Experts of a small language model: a variant of Muon for the experts.
Below are experts of layer 4 (counted from 0) of a mixture-of-experts language model. Rows are named router (the router's row for the expert) and show model dimensions 0-47. Each number is 500 + 40 x the weight over its row's rms, rounded and kept within 0 to 999. Numbers have three digits each.
Before each expert's rows: "comes before" lists some tokens at least twice as common just after its tokens as in all text. This comes from a sample of Wikipedia text that the model never trained on. Tokens count by the router's weight.

# expert 51
comes before: " in", ",", "\n", " for", ".\n\n", "s"
router:498442456484475512452525476496544503520555432502539407450446543525397478487453579397503560494557431512487457489450504463477636490439477486535502

# expert 5
comes before: "19", "born", "20", "18", "M", "S"
router:510520493420473512533478479514486483454542438504498465468508562488463511436428469492496578444472476521482467474443526480568545500478431521440542

# expert 49
comes before: " to", " be", " not", " a", " in", " of"
router:515481480512447475519447494504498454485470446513537510469464519561453498421481503457495575440473479511481482546467517504510531560504551537487503

# expert 58
comes before: " by", " to", " in", " on", " with", " as"
router:500515413477508471548437448517490483501534514519550469510419566588457485498454520395528566419455489465479514520488478531483514446468540492502432

# expert 22
comes before: ",", " (", "'s", "\n", " and", "o"
router:537528439510493521498510360503494520492523515439540487446452539566515512516490510419512525409495499492454505541493452436534477476573436557526545

# expert 43
comes before: " the", " a", " his", " be", " her", " its"
router:486477492532471454512501462463510472491491469477507493547528531581439486430469530424523544490504425536431484497478479476465556518489446548449554

# expert 44
comes before: ",", " of", " and", " (", ":", "\n"
router:517493460527468446538486450530501499554502491515552488501459552595517494489515536385427604421481503494490471558471508456545541482491465565496469

# expert 52
comes before: "-", "|", "   ", "R", "The", "    "
router:472504501437447533542508488465481430458535438477528504435508548540488484440443474464481542525529436510479405488475452586515526471468508500517477

# expert 16
comes before: " ", " C", " \"", " UTC", " The", " A"
router:485488508575541514503473483526534452507537479526516451471503571533474528458461592514478524500435452500516438508495531422578487445539428488435503